Experts of a small language model.
Size: 14 layers, width 256, vocabulary 32768, 76.3M parameters.
Experts: 80 experts in each of 14 layers, 64 ReGLU neurons an expert, a softmax router.
Below are experts of layer 11 (counted from 0) of a mixture-of-experts language model. Rows are named router (the router's row for the expert), gate (a neuron's input weights, with its number), up (a neuron's input weights, with its number), down (a neuron's output weights, with its number) and show model dimensions 128-255. Each number is 500 + 25 x the weight over its row's rms, rounded and kept within 0 to 999. Numbers have three digits each.
Before each expert's rows: a language model's description of what the expert responds to; "comes before" lists some tokens at least twice as common just after its tokens as in all text. This comes from a sample of Wikipedia text that the model never trained on. Tokens count by the router's weight.

# expert 61
Dates and table cells. Day numbers and month names in birth and death dates, "(aged" and "(died", and pipes ending table rows, e.g. December 19, 1990.
comes before: "\n", " ", " (aged", ")", " –", " 2022"
router:493478538515497530529464490486491508484535502507447465492515545510502511529514499461496487565488514454513492526517526536502491447523492524457511484486521538553512482538462504496537442479484500487479504465476485516501467534515509483503499460550524483514502514515509476494518492486504471479524525517527494513532502499519502512491484518532488498422455481505534524546504549538501475500522
gate0:485458478492490512513444481499517517535449518468504514490487512506501478491516490481473477527517532489524522452488494488459526454529464503504492524469463461579506526539508524518517471518505507513439479464523541518521477517514491484518510457504502496519513472494499475539521471478475539512483528457500497484492563485472489486474502524481517459503483529501503499537529497515514480502522
up0:535528508514510487502541516500481492494515455524502519499522470489535539532506472521541514494481472507475447541503495486515473543487513498484526473511560546433525482481478475484510525513488509478564516521479460515469505492479523523487510526506501496490480543504492507467497513526506481476538452540505507516509463507510501532516490505516471545506521465504501508466497499490476544491507
down0:525454495496527486469460523515523497469492509479491501506508515523492537528495495526514503499506509492541547502494515551487487517507481545530553498505508484510528473515508471515522507534508515504480496510488517531490510522511500527442512538520492538444512492532508500503549488474488537473512459508471466488479482477484531504482490506516469506517458484472474521522561530516529490525535
gate1:528476492489510539482537489511505498523505476477473504458471469483510464511446481501483480512486557492453498498452503507477420527502466480519501527516512497498540472484468475517535484499535471524502494499477465545558524510461502539449529461502481472510532483506486481524544524502497499519500489516489504484521480484528558504536469522470500510563485495488461475496497541510522524513503
up1:495461490503489556468514508529512509517529465479458498461468483483500468515439480486468482500490567469459484485456520521497448527486473500526502505493517512484540458512475486483534493513521475537476506505496469537536531517471501522479525463504471474491536459492483483510543489492487500523513502505467481478533500495529552475522475496471495502551487509497459473497471531513517500523486
down1:529524477451526498465505505511510498517487531508500525510506478508489488505590478543533520467510467519496503531460450505514507489556535491502527520484493476482510493486545516483464535490541504503515488514516509485526451445498529519494511492493562503461508545489433521479438513526528511519465473513530459490488481524504445521486534540523491502528504511452514516488501516513500494452483
gate2:498507524466542523522487530512468529526485472496513535501506472495466527535502530504508502444514457519511480465483454532519503477509485493503505502536482454496531490514466539480538528478482493520489492493511544495535511489480481516517509481522524518513508536528541525503475466451528497504525469479553447504481487525472476548505491489520545466449520493500484479502552509527499514445463
up2:471492483533485492479493501500485524498504524483494520552548495504533493490505504494496464508458504498489521486499453499474512507433491503515486483581512507479519531511466533491436519491488493508473488474528548515490550506455479538528489511475524509490472487501532480481517510503501468493512481480508508517519476476502491539499485487517507487507491496477491453529492480526527510496464
down2:506498514517468512472534547520508521450535469493472519536508509468510513516521467537469481459504497483528490497514485489526403492468463495521532477508506466521550464520509514508484491494462488507502492508475523511510500501467481516503510484454494541505511546495458448497597512502473503507524487514495487462516527446502540537486482531506533522507511508468534479475527476507493479529501
gate3:466474511491544491541528478449495513516491528478502481489538520483522512475483461475471518565518523484501531507529509508508476477531504524476458461522489525523510451497505484485489455529528530529503503512496507486505496513539511436518555483510472494487526519447490456509550514523429437511539518505547518503535523484505473484497485558484482502494490514510480478503477477500544541481556
up3:484475507511545493512525477453483501517521538469505463484546532468511517466499513474475554516513471523513505514561498539519483482529499514488449469561481504477483458501511503488481488500510514533504497480523513499496490494554491463510547504529472471505525536466509480492497514519460443507514502484557516525510506493517447469494490523481502484485504509511462494528473494509539516485540
down3:489490488499522482485500502509519482508492488514493472505519488487487505460458513494494520499484472479486439494504490513525568508504495516500478474491498525467486525502506489527462517529503497504479514501499491477495491482493519490516504531482504498494519473498485433513560488525506469529501500498485500484489505570517519507521481489495485493497545558474497450466514503529460487494490
gate4:458482489523529451462497483500440506464479506504517483484551519527517487525543477492520423555541512490502482436501547513532517509508450524531532526471511518509495484532480531469509488541500513531510518508497495514493542498511466424475507470503464499489458536477526497518492509496502501505554491492543486521543494498467495483551504511489513493464494478504496514498492498451524532507524
up4:444495450519534448478505451495447525474531491482507487491543537517501511511556495479497461552504444516511503447514521511517534543512460543505553524476520519506474491528477522484489494514487511512495534478511520507466509515493468431505507509499492529489442557451525504523472517484514482497542475492505481525525480506482503469509488456495509487471513494503522531506481512468533489504516
down4:471499511491489505526477532483510567503478474497523474496526458473497459506512495557526535510480466474504481489510471492528487515516463507475503508528517476540485482505487525498522491514454489450555499518511480546541484478511499481519517512497506517546492478517493481483603516509469483518518452498429543488536489556485502498492504509496529539512476487510529492473531495528492522465495
gate5:473493489521490509523538497531491484517488469496479533486492493504497489504527520557506527511508501514488472459471488493505515514552489507521455500527535487469503539493509446504470464456495473505492485489439512506520508510466481507565521512541514481506490510485451540506510467524520497481492564496538507500474518535535535509510507492477474476459504509521470487465504528531491541532484
up5:537502507491487484487479510477526508484480478477494464547505489488488522513461467453494463489507464494544522541542509496491489507442516484481539503490460557508530467502506519467506543521516538485520522491546459504472499476510513494474478469496486508508493508510545467478501524484471508497507442501480487508524455443478469488491497477531525508544494508485538543536505449460513463493504
down5:526539534477489510450513468488477477518447540511545512505495519498500459481513504466473511507499487501493528478515472493523505473528527507476491485538487489489482514502478490506527502469507536500478494522530501485497499516516468483538469459506473510502502499507446451499499524521567501542490495501470577523492526431473493503494487526460494477484492474523519486482528510514499488444541
gate6:468498498478480503499474468462516502481533545511530521538484521497471491518556522515481492466476525510476523510544488505515540517501512492508483485547496507456505490479529515438511460489469539507483464526513504498530490523470538505513460509484516478507444488513490519520490523512477483481515533511506458494520465491510555507498552541509496485502479497523526468479522505574487509478505
up6:513501494515466495517494459478510454468517532534504495479486513499511539496506547542471513502486494533499492506509496501533492478515502518449523500528525508460486465497517491446508472477482520496537499479543517560514513471505487521534463533486465461456424526532488510505507499493509497512547544493492509506497484519534495490529536471491462495523463516487507475478515518535491514484488
down6:491530452500557484486516479514498482480509471549469484491460537472507546504548507497500559491543527502520483481520541496477439524501477491533515469478504490510497519529508523539499450488442501516474536466481522518492450502468534477490496493507489467505553520505475526512548505545469476485534522501495467476495517507496492489524432484480488450479521494469511495494500465511484522461485
gate7:505484528508495458489513470499467482461492489507550487486496493503482492515539513482481518521458512505502497485512421522525494503481512451516481504510483507482456564489482515490446528451553540552503498484491519512494522520473473527489493519494516454529509489507511475486475483498518496534475535469535502530543475496505469498489449498521493508511537507526548510531471517564524493515514
up7:493463507510497461484507540460511512512543517508515434469530467524468464499528504488504548509499465473578477479504508503479508497499482507529496512498487513521513501496482498473479488486487507497479491485530478495486499499521519493515480538488495480493526510466459491519514523495507474523506520513483512560512510491469515489493539482528473533526523467560506479508507472485529453545589
down7:449506548506483495531529492546474509552509536454523480475522487505543505499494488501515524548479498480476521535514485500495546496481492505427492492540541517460489485482496551555505496531554513489500547473464479522549513491506502512486521464514523507498540501497500537482429484511514476475516520511491517534488513511522509484487487508490540453480527469495475478505470496510501458502517
gate8:528533483517488517540509467475526497520508468519471504465465509526497484586481471525460498526455507489463444501502526539488516480486511476497523511507521533475495480479461466547540501493510512512502493498506474513493529519520493488494491471492493545504471507554496518456494534491487492508519492539548498525495512507481488524516466495503467500522499461546471512472491538500506491550506
up8:530461540470482521476534529477512499498499511534490557462508509476472531472524469481510506453503495510514461456497472512474501502495469495456498499501524540514521501501498505431488472465513491479518503468504467480522515508508520502521490448467488509461502508507526509474530434494504520478516461516478469495483469461510492514486464514541517486501496532495445477500523494530514521525518
down8:461481533498516527441460544502520500463519518490541510501461489549531490508506504479460508502484483486505505486505465547474520488464496514493455506531488481511493541467490465466478524480498505531479500526513505497480501505548479524504448500445511535506526518443495548479441496513530498474480492499500505501534536459511483521499519479489493517521500501535525493500499478504485527514541
gate9:545477461507504508474481473498539510508541446466443527463483529480503540486549524493477527496522544549491496524504529487519502507507510483555482504523534516523477496489491496518515525504470467484524533513477543469494518506498468506531506483519473477479555512511534523529501513489463512506530487468497500527504507473504524486524508504548505503507514531528483482502459516493519497544513
up9:482530542516461457457486502490518495496482533500528477539509483529473467518478529524499505494487456509541499445519500492475565493493500504511504504469474515481551534513501507456438501487536510519444487498538499508470516535475532560474486511459509504508461458537463524458461524462545511486486506476499519479524469499484479483488513511505507476508494463471514503544508463517476528490481
down9:555476492519509529500536534540495535518537437487516498496486504497478512463459528483487500539527525456491540520501544509500429507459485483513509525505516544507551450537524523520520529498491486488529523480496525546496522494483494480493513502515495445550511495476526503501536533490437475521514512503493503507521479434477521471459495498497506484503518470512526514495464510488527505495485
gate10:522488493503466529490511470470559454483538541468509474526476500519476500501529515504491488512503507453488496477477513482469470483520504547513499514510538497473550429539523506542493486513495471448484499458501492539467495519491465485459555540546478496504516516489533493497508533493524512512469501475535480490507476471489514482509505509511496522461483495552571571521526498483503461504516
up10:524478498519446521474545463473513480485552546481519459521476510526484523491575494487480511529496519460506523470477507497440473484502510502532489540504549494459530455541538509522492501493516478467460516447524496529460507550500463471487553531521488518502529526491524527514505515501543502508480493474527470504498495497489521474512510504519483486458482501560561523497520477494505486495498
down10:494535533503524510482454496490481515528506496461503457511485507508470482494541495497516516520470514515488528476473511490514476448532509510563496513528503527489530454512478490533540560520471501481488538464510476518497532485519469461469480521514531491493547487518496545504547501468465510470513526460484529470530482491484510442524524516482547506525471503505497512515461463480492543486506

# expert 39
Census percentages. Percentage pieces and function words in census demographic sentences, such as .4% of households, or were 65 years of age.
comes before: " |", " of", " were", " or", " 65", " who"
router:487489545496492522526483485463489478507535516505479505499513503486497480516503507472533463534506563493501486491545502529486444476549484508471502499514485506534525476525512494509498488500511480480500491476458491504495466520475508470489507523515488494534506509527497442465560494470487474496501490480509481476546476459514500508521494493496506497467468476484532508522481495489490469495539
gate0:529516522500487516530518501537478486471557470478466431514526485499494493487515524469458521533497489510486530484532502485538539475515501516521501518518480500487502512523498505494512476493497499494503492520489515535490530530554528472482470480477499478497521490537499498493469536515489513507494520528526502496519478459501528493490523473483515528504499478511505506511511512466463553467508
up0:530518521509492503515501475531471483495570458484452444505535501522487490481494532466478494527500505518490528459519493468534553501515487509523488500528463465471499522511522521522471498466491487507499483533496528504481515517541504505497485497484507478478514472526489512477466545520514496528495504522493508491524459473482498485497494472485502517515511487508509480491489485452465545467490
down0:509509497508491506525524505520494483526539533486527520450497458518480477460472463497464487514457501529527507514450467555501541483501500531531523525493505477499452458530512494472486534496472487519524461487527494534489492504514515503494494530470516480494518494501499474471495496510506456504535504501464472503455527547463480496522536477505479513514530492461506491475473498485491482521503
gate1:474506508508501506502443521474496464518512499481452475522526481544493494503493483500498463497544478496492482498491502494509504462454466495518503510489557528468504487462518530545491506503527501508464473479517470513517540469500560476455520468478482527491508507507550487504550527547532499545518512517526490504541498539498537551498495527484498533520498491470503487440465517538445490542504
up1:544502513476520482498530490512516536466494492513531531484479535449494503508493515501505501508459537505530510512520527510513513535524522503479489495510438485533504526516481468428484484476463478488527524526513533498507466511511462507532492533525516464512494508512469511487441489476461498449476511483513498513483492461505473456507516474534506483476483528524500515574529460491521521461495
down1:523468513476516488486502534541496516462505526512513525485506536482517477485533530467525499472482469506543523512504534507478504523480456518470548513499505488507499503488461496501506541513479475516481474507442474507513507500524489519473537495495478481494515481520542472493549491429501436526526480511517486475480490455524530504507518473532529471457494504493490515520511493516506470511476
gate2:497532506504490536487479484504500492515477493493511555548506503493498509451509532489521532508551429516473519513493493494513528525506522493487506529529500476524482538543508474513465496465480518497489510474499476494489492523508465482462480488493504464502489542497467502493458471552508512532479513550463466476471456521475502459493513566510480505516525507535542468572502490492506478511550
up2:530537474521484450456506502505471513503521538455463504471511466508478498500475441482489470482490534486515461518492532495450483495470477483502493486466534510454522509481502511480503490483473491459484444495481474476490471504524508503484505493481488512482517518493499486533549500473485495491507495457495512500479435468533518533517515459522530466531568511466496507481531519484475516495507
down2:521480493469486519474525445482534498519514524540501508468487469503496512467484452486508471492491476471441455488468540533514506476496461522509474483513493494486499477477513490487480509462483486445495547485483456493497498496443470515495501477544485523557513524521486484510524504522545489504484471507437537498527485459509485500494490530538478503510505472500461482469453508461508474449548
gate3:527519522475460540535503515473474505451502482461530509470575494497500501534494524497512484482520509449470494534495497516515543500451469457509463538489511543479547491488515499498486489482523474508516498452459450505521522508458515542496514504542520467477493492465481505486477506511502466526485486476505494478510444459487511512537465466525442487482472516509476491538525474505491538506525
up3:513510511487466536541513490480477492475503447454553500470535519484479501540508517476496487483509501484498498501503523498532521505454502456492487531493510548515552507490493484485492498471502453511540505467441446474521515525468507536508521514542531490486507493458468497482463489499515478517475483485517542476465468492495494503532465493519430464484450520544467489499497458508493531514518
down3:544543512441523480524514492499493475485487496483481501527534509458492463511504494465500520502483557518470539516452480502483514514483501496560474497491500494502497468471501467523463493510535508494480511474498506464486519479505532502503520515473511488525516507511508483507462453500510490517535519461492506471458498522495484475550532488497491498534495497501509494458489518476555486514512
gate4:491481476522521493505483498488490505521548517495498506448536496487464503527508570506499496484504499510474521540473508525515517506481495497498491537498476508478478523534510512517510487506458503508499488522493527504520486500479543551505486503553470493487453537470478527485517514468552473501480547462516501489516500503519523504510497513492457479519521512500489491496490504530514495476526
up4:480472498502521505501458483500528479502545547490474495484521447494521503514499552543470483494495516522524467530498484503515553505469525504490496526520488538542498521502514505477485481509482496468505490529518536537500502507476498524507470519529437491481469518439488492506493535466523497531486533503520485472475492501530530486513533492484451473542498548506502513535478510536540477473544
down4:506509530514502487514453511532494512487497462517471485498545502542509501487514491489462515488507498494493542527503467449510499466487484506540523444495490514532495482501465541458523450456448484530510506494480491508506526501489508471472454520510496504506487495493491492442449521501459528496486473513528472513512500528515487484504461487528507495485512488561504479485493490552493510477472
gate5:492484516487490524519489492511501473428456493525505497482500510520534506487489502486543535475526491493498476491475535522501520515494499462502499510538478480497505478485530450467489518511530494469509486500542503497496501501474495475491521505498491474517476478524552514508446485495486467502528471510497500501477524571490500507544507562510467474483515483484513516501489490482474525525535
up5:518544494512481505475516492525513514504461510474526509507478499482504486518518481513474504496456486519531496469520472530477534497475541501510531517477550479463418527526520485468470453490517485538494496496508483508529512540498480467503525487489492535510475516434497521506537478492435500523501471520499482522522501504475479560476470461508505504530523531505525554510538503525543456505480
down5:513544471521489504501488519520534505514508515478528544508557497520496488509536509464508492493494493507482487539523472461449539491493523478524485466489527450540522501526505520545511455530451497455538502512519510502482528475522493572518519496510533532500490511506530549503544487540447483506466545505522508474493515491508512517531525494495530504495494530480526488553489471516505491508497
gate6:490548492487517487503470513525474530540513525514560500498470554523449519499476476509474463472522528479491446501501524513472471511519471540446482542537477503496507516504503477507519510484484493448534500513528503472470515510473502485484460520476493473504551503548483477493528507491507505446488499472495512502517545485514504487483513458473513528493487487451502489479507507483484499505480
up6:466460471495488555513516454479530505479535457460484532465488486532532505493502519462528526476516482498491540491467453504491506487537500525541486525486475453493451473518531505514484508477486464512537429478538490514518462488512498557489526479504499459501458469459502519504437454503455522489465489492492507497469444507498501499557501514512518498511541524497538525540494487506534506449491
down6:528492512494500555506482490535479489453514486499531511525511516477499500536474487490516489519561500509543468464487531520535466511462522555516497553479512528497512518503465513504523498476495499485502499454470497439500508524461502517463496517523521477476505529511493457464558505525521519508470469514471471517526490483555486493531520521489503503546503455456544504462486520507486542541453
gate7:512485520482483513463546495469518467478524488499452549549502499496549478476481553509490466520543516481507496508498503476500499457525521486432494550525482569502462500474498506462474491503524523541478431493455483484486456516492493523488491489504503517528515499458523453508473469514493501486496489493466468492506463490498548482531515511495537511498512491504503443490520482510466487506489
up7:510488500463505486483531499486592511491495492514466545512498480508532473468494554518459477497515516467500469523501531475493500447509524486460471545480474565510467512467496464480480502528480509507465482536479499453505464505466488523470501491499516523538500485454505436503492519538514469529473501504492485523470444517505528483537523507533504507489490502523521475455501490494486513457526
down7:480501503541497510529503499496506510527484446460519495540495500469515541496491468514485536499524499483471488458528451448528432548502530489495478527518508513493489513481481480495500486475479451480533511549511447455490494495465503520477473503479534534460502479511504496511479479486494500498516527438514545497496508527524497495453517521469483493516476509480507490464497486499508484474474
gate8:479459518456481539466539545479525511497477507492523515500480510530507487507502482499523493475493478437511467519537482550486497541525503493518497502536479475513479498489517547498475512460574461506505470493506439513486491523518475528483512498469476510501481497466544488491479509499476515555495467531505475478525537459495493460521479500515502484493534479479514494516508508491507436486512
up8:508479541484483536487520538513528508480481506474537510508493536489517470489499479499499457471496464442538474519554498535495518544515504509527535499511516543510482500490528503476471486469534485504555462521472444486484501515545508511500497511478485509506458517470520504469514543526505517563494479552509528517535517501499481487498455501528526529518483541491509470509514521490494460475507
down8:503530444485486457481491469520521500526475415457509460511547497477514515544478520533520481463516538451485483508498519495489485503502491465517531474510483467476499475444442490557506497521480509504536514557500517437503518512502472465473559504469505543525490488511494509508539472489527469530491518475493532509541488527529474532518482509490527553513481528456468494494455503500514492520472
gate9:459487527534480476508487477491482474502523496463460507479522510512501516509509521490516485483502506470527502493514511471509503490462526501526490520538549472451476493489495518491515458509488502478508487471554455500536492532471521494522528520530496546483481532471517514460570497547461491487495483525458475486516482476538490518536495469508500516518477465467481482485522495484530528566473
up9:488478522506516494488487497457475485474468564519496514554487485465526483484483501495472461498459500509508506504468540511514524509485519473474526514459486503526514552514502460505534513516540548538444546509531461438549474483519462456495518488522483528507478517469497509483493503526526516521499523470511513521514508501459496510523483499516483483485470484567469545514510485514500502501501
down9:496431462511529471516497512502492476547513554511479536518484532468527506498519458522513478508504485480516510479484490522501483471539486461489526518483483535483529487536469497481537500522465508535506499515538561498517501459513478526473486518509489516515511506566514543551519513494460493454544502467534511554506521472466497485490468491493484548525467504497481493506535442504488500533516
gate10:542531478499516458470534507517506545513446501524479508538451480533535497467545488511512481487545516524472561525483476507503452489507479481483550515523514471521508516523535482522491476525510485534494545527459481519515487539494501501460516507481493510502502518504519476475485519464500456521514452528501503510473499507509535526459484481490510528526536462440518499483494494494512486513475
up10:529509479475522456466540506525485531488447501533465517545460467548517484445541478497523488501533509485460562503489478521480463519498439494497528531507513471516506507522528511515477498517523480530496529524487490501514482513476486514479522507487497513506490512507515477491498516477483464514503442512497478518462504499510522523470465475500510506515527429450479484468496488497534495488495
down10:486538461514494460483535505524468538514523491498505510438474492473482510473431502496518491465538525484487509505484488488507484454492506523468511474568475488502442521457511494526521484527464480488496515516533506458495519484510540507474511501499518501476511456483523515503541511526533490519474560508475518543529504484478470505507498503471490519496500453500465504450481539504514511555472

# expert 12
Units, citations, copulas. Measurement units, U.S. in court citations, ordinal suffixes, and was/is/had after It, e.g. 470 U.S. 532, km, 98th.
comes before: " |", " a", " district", " Places", ".1", " an"
router:485476473492502518508475451489488475493532487516483479468514522484544485494507517466530465535526564489495488529485510514522443470497502491509517511505477516523505486554495510485504466522505486494505476493492471506499473507480534491518517504498477492522522530529516436468544514470481495488507531526540498488543516446486531498493522511497531546462489452494507511538497508514500482475515
gate0:428473490476530490490479513526472496510564507493502492476494462491541506533476498528530463492472513518521547511480471493507486465533516487498498531472479484493508515457464503522490480528536533513517491511471521501494482508514485541464511504478511527480554499537505417505464546464507538478507476472505467538492485519513540515481518505522521488501532481476502490481511504489507464492507
up0:515512449502513533530503474481475492477475510541513522524472536478489470461507530505469521485530488494499461476521509506520511482475505518503489511495510530488555510531510486480443555461500471522499494499511455503494504448514482517530525511476469518533457501525519529499503538503524545487515515484509537502486518500487483496511494495481505489502465433532491520557483503507537530517508
down0:485444482511461480466503499530485537525514502500494470520546521515487470468517462510488486460509529493540504474495475496515476502575498486458522505517448465523488445519526536521516505510493521470503485475504475516513477431482510436507523483479484506463517534467482517494515530482502477563503515469476485511508491476524501454504468504516483498495501492502536495500492550523523469507514
gate1:462496508480529497488480478517490480500490517566498437573515493458495500488528534518436459493490513493503541466489519490478501508511515463512527537507492492474494546528521497533534499509479513499449556523494544506543466482532447509507456516530477487481517494459487470511520485484481468491497497469461479518481532518474501519553473477467493492481477536552527475499496490532463467467490
up1:512511494482533512480513499532491514502535496534505518518507487504542529494505502480508494534473506479476472452497539515516514447532502508505500500475528555507502540522523500532475522494519520538481475505467487506534471497502475470474497512495484511453490546491553485507462485494473478493503523467503499460515471536513474486528447514478544514502492504518488505455488497497430505459478
down1:512457539498499506477513512488516514540532516515483485507552523486519546482542539525503495480494505472490528498510484502575503508529517520510493501491483514503504500530506496509495507521485423498462453519494527513493458537478501517435508515487527508508479466540533523533527504495507443463469497487500495488491485481499527563492480547500488497492492510528505467501513510464502492500484
gate2:506496487500531534507503479489497470505553530483490475481506502497545488507501507458515484492493505480526518497458521522491503463456536505473500536520506518526484430475487500532535454497488484479491507500498480478551469589521546468496460480510461498499507545503541491506493504495496473513478501521480516463473456500557539519534532496496485491468488462503526513493513536476494478477498
up2:490473500498518497512518498503509512515530539480466467475475522481499491501491546477527511527474488480497542500519499478506472455460497506525480527490472521548501490491481500476482476500499494495438542510537499480524478578565526475489484491484502490481499515519516532518486560510483469505511496519454504505496474516494498509531517454512487495452483468535505540488517553489524531463494
down2:478531484467498526450517484479447532516496528517525485481519503527466482511482528490497568516503526507496492516494478525535539499515522510491489495518521485515499529462500518518486466512490494503484484516490514465502519487494494467456456474513463493511503489452509489519375509529479519471437496508512512472495507540482511447473503524503493496513527487461504462534523535520558485486494
gate3:511530470498524496491519534474513496523432519500496479477428509471502507498539497500507480536502493514539502534496507496490506556562504480489496454495449500540542510518479541459518491519529497519467544514496476509464504515485477519513563507504477514507501485550475523449506481506481557496452499468507491475522511489481481477452498482505522491505503542524491510515489522524523497502502
up3:492543508509523501506464479523540507464497505501529492505493468522571502507503555500480492499507515471469513470454521508497506458472470497501481506511496447470500493455509518538539454520538499523518484499464517457536508484511508516490492525499474494481475553489496505520504499521530472534487557511539475483484465509482480518508516514549511522529490478531520480508519501462510500472492
down3:547550525474466506491489504523477485494488493521524520506530497490496490544527456457493526513500525505510516519524514469482539480528505548498496470509492492512520477487446504463495488496516472501546534485469565535461526477521500516536513516532499527518483467488515499442508541472534511506508516472510516526499515470558518546521510503559523447507497503504495501540539523488529495509500
gate4:475499503466499480493511496513479470494470475524495468512531496512515491497481483520533522449477499511545511483478470577551473504488514469518477493540534452468477486510463463483496520532473508498482446512507542511472476471464523477510525498519512473483498500485533511450489429508507486488491546522480519456513477491524496492506509504481524551436544510513511520496490455502513505482532
up4:528506540528504446484509478495472484473518489487504495431518486469536531543462521462503491462476502466457508533510497492490519502523469510492518513521503487470538517488538507464516528501491502515507495470458490479494484462531519528479460506473519473480501489535482548487472526537514517522487504518492476535516447502492488478542429463534458500521531500518513496487497472526502518432539
down4:527441521487504510452495512507481537495470484493481533504507518456481465495458516510449508510480514474508490506498524457470524495454514514508521494485528547489494499498491461503547463525500533502491505455504524482539501525491520516469527443493483502510535502540555479530445539524514473519498478509549498482483512489505525511496462493484529514473493535464468509477518486478489530504533
gate5:479454515446492500539467523485504487512536473497483486507493511518483494475531538456480537496507522485505462533524522529516523471500461523488472521550484515473517423521516442474503504523516502458498509483472492538514534497525489489467463480516471513478528494480524511525516527470495466509504510500503552519536497525530499541525503508490478479502456465492533516486489510456496518515518
up5:488480511459468500530504491486514474524501477493479484522482492490462479465532559502506528502486515495493509541547492501532512467499482534510474498542468497502513445508529467468499527515525475476494521485507521526493520472523465509451473513495477506467509488496504517549530527486517488530506490497484564531529529519515498528530519523478489492492434470503489510452505484468508504517480
down5:501495503460467482494489483497572534498479485520497464493478498536536528493515498494486517534505537499496528487501488505529516529519488440511472478530518528532513495481503493514482471462476505510496497487487462472472538511474508532518480482494530527509498494521554582514505452468507480461522500510488533503507508491506476513523471530472493494526484457478509505486462526492464462514484
gate6:489532508510469468502490497505515472533465492468478518481517535465506475544519531536524493482518502508508504513529502494481499479554463498495476510510506491493549521560516491504481463459501498515496481503476509506500539490465496499556514522480480501510524472532479549481477495524516548464536522520481477517524519495506478474528464494506496438521508530493493488541531479491497543517468
up6:468501497491487500490473511560502471518534524486520508485489489472506505500488527517456462528509508482552520525493546506463498486513516518479512473494491480479494508469497523564540508492469490487515483526522481512488485484501505517450484466502524494500513544504541513507504508473506508486478535527479493530458555518509488506476536536450517530468486488505474485508493527448496526514499
down6:460537498533491529493485542551505488460489482500501546523482497559492516539509488492512506501564499495526530467533516494460531481512448497521509505512521538490480484477518509535496503473508483502501521526515481498505484469505512501504445472492464489517509513477526474494501476472502521514524530526483467476507497500496493495464476537557518502509480549504497544496520510528494506537531
gate7:462464567504499526520527547483515528516479492526536515467479490496472547453534467536477479488490484483476496524496511486506481451499486531476464467522555515479497533545501504529525496480499466498508476461532492546440525509487475497494506496476490492508529499498492533519498503534498508479466510490524494508509574516525439531477516476504522522507512536522504496500524466519495511475551
up7:491499482485509502521471535509466509543461483460512508506497495449461496489495475483504485486524498493479479485513485525508492532456477517495489462540524575479522472502538454514512527450476529535532492457489518493462499521495520513525502462491527483531519488506501524504509488531537510519452548475472512531510511477503515544499542509475518489459493477509490485501504472456493480514485
down7:471466460491495529525509539469498524524484520576468496496470545473463522503519482498528499477440499497487535497512490485519512467503463483495536503501494534491516508478472470501472524518468530482511468526480541491529520479511491499476553510530470505542481497435525497527494501527506501527482488485484521519529512473487518519508528482443494523508497499498484511489471469544473489499481
gate8:442461528490457507513499495461516488469514529492520492476514507472548507478489494491501519497563562505494492522559472486536514496526513475488502507526485486523519509548532488423494532514525509479424499501486486538488531510493523485479501512499507497490493483482508534522518475499489496447482511532516471502551514527477509482501518503556520476507448499508521549528512479514488499523503
up8:462462517489468512513508494451533516492496533496527493469485509491536476485504485496502511498560562514489488503541465496542500469507526474494481499518498476519516520547537514437480538511522501488430499524480475527505529496486532520465505512485490498477492488507515537538518484532470494473485514514515469502540544517485491482481498497541484476524471478498507535500522487493486516518476
down8:505477492506499506516486533524510506532486510523503521484486440482462482508455450512461484487479514497492510485523539476473532478512509521522504524489497450500451543487464508513468448508520497476504506487509518461524513496470477511521455511475508491512513469459462531524486478588501491471470528442508492531494520532491493511503535505439535491530496466511499463518486482558528510507521
gate9:526517471505480484484487488472503501489496516509491544503493464534533527525528470523505483506497531508537518520482512481508534506487530478488511490536509527516474531520545514529477469486503495487515500490484521522513484515477511456467473527491499465490465520548516474478486482460489472501490524535472430492503477486481501504486498517486473536455490521477527512502500526495486420467521
up9:531507474549497491489482478485520480536494492485539507481488474517502535496492515501478512526529529528492503548510454475566511481528477473485543513532494532510475514498524525510514487482507478470492502501514494539476457490486492523462473505484481445528519540482530454510501521507501475479498481485507462454507533571494479529510501508478478528519495572494507502519499539455472476483486
down9:496561535542475508462489469515485482515514484516488484515506497519502538498507461498501518501505489494496436523525504532513541448518513503489465494535443527511522529497501513461481524517508521490554520527514510498489481532469531487467524499507502493463455512507512495516467457499491495476522435566543492452480462554457479492502493521514492481501540512500497492488491484512467515524475
gate10:492483484508549485489498500521486553507469485489499498489527508522502474535496505482528510472526493519476507479491515494484481454488451486494494483521459524526549484509491521525493482493455502508490500504514513488503496515503482538488522473493515476492529496467474454523535490467463507548478550525545462519481486487513500496529468536489494520489502546473502532489491509475511449508515
up10:470489502449495538491491535461467471493490531520475483547501493504509506518518511521472482533524471506484529484479546530483499558476557536522524524487503478489481512508534511538522484496514493495497511446458507482521537480494488494490477508501483500513466514544522550472473461509486500479490466458437552530504508498460516439477530505497475524526470476530539500493501482521499526548489
down10:505524460528520491553472454489548512483503496462533540512480515551493469521509482453507477508507522451472532488491498529484494486556499483529488513495470491463482499498515517542500485514495492494476505522554460513474495476512455526502490480526462529492521546502500504480492482479504518498479484484527490513486551500464506500514478523513488529449491478532468471459511524519517475524541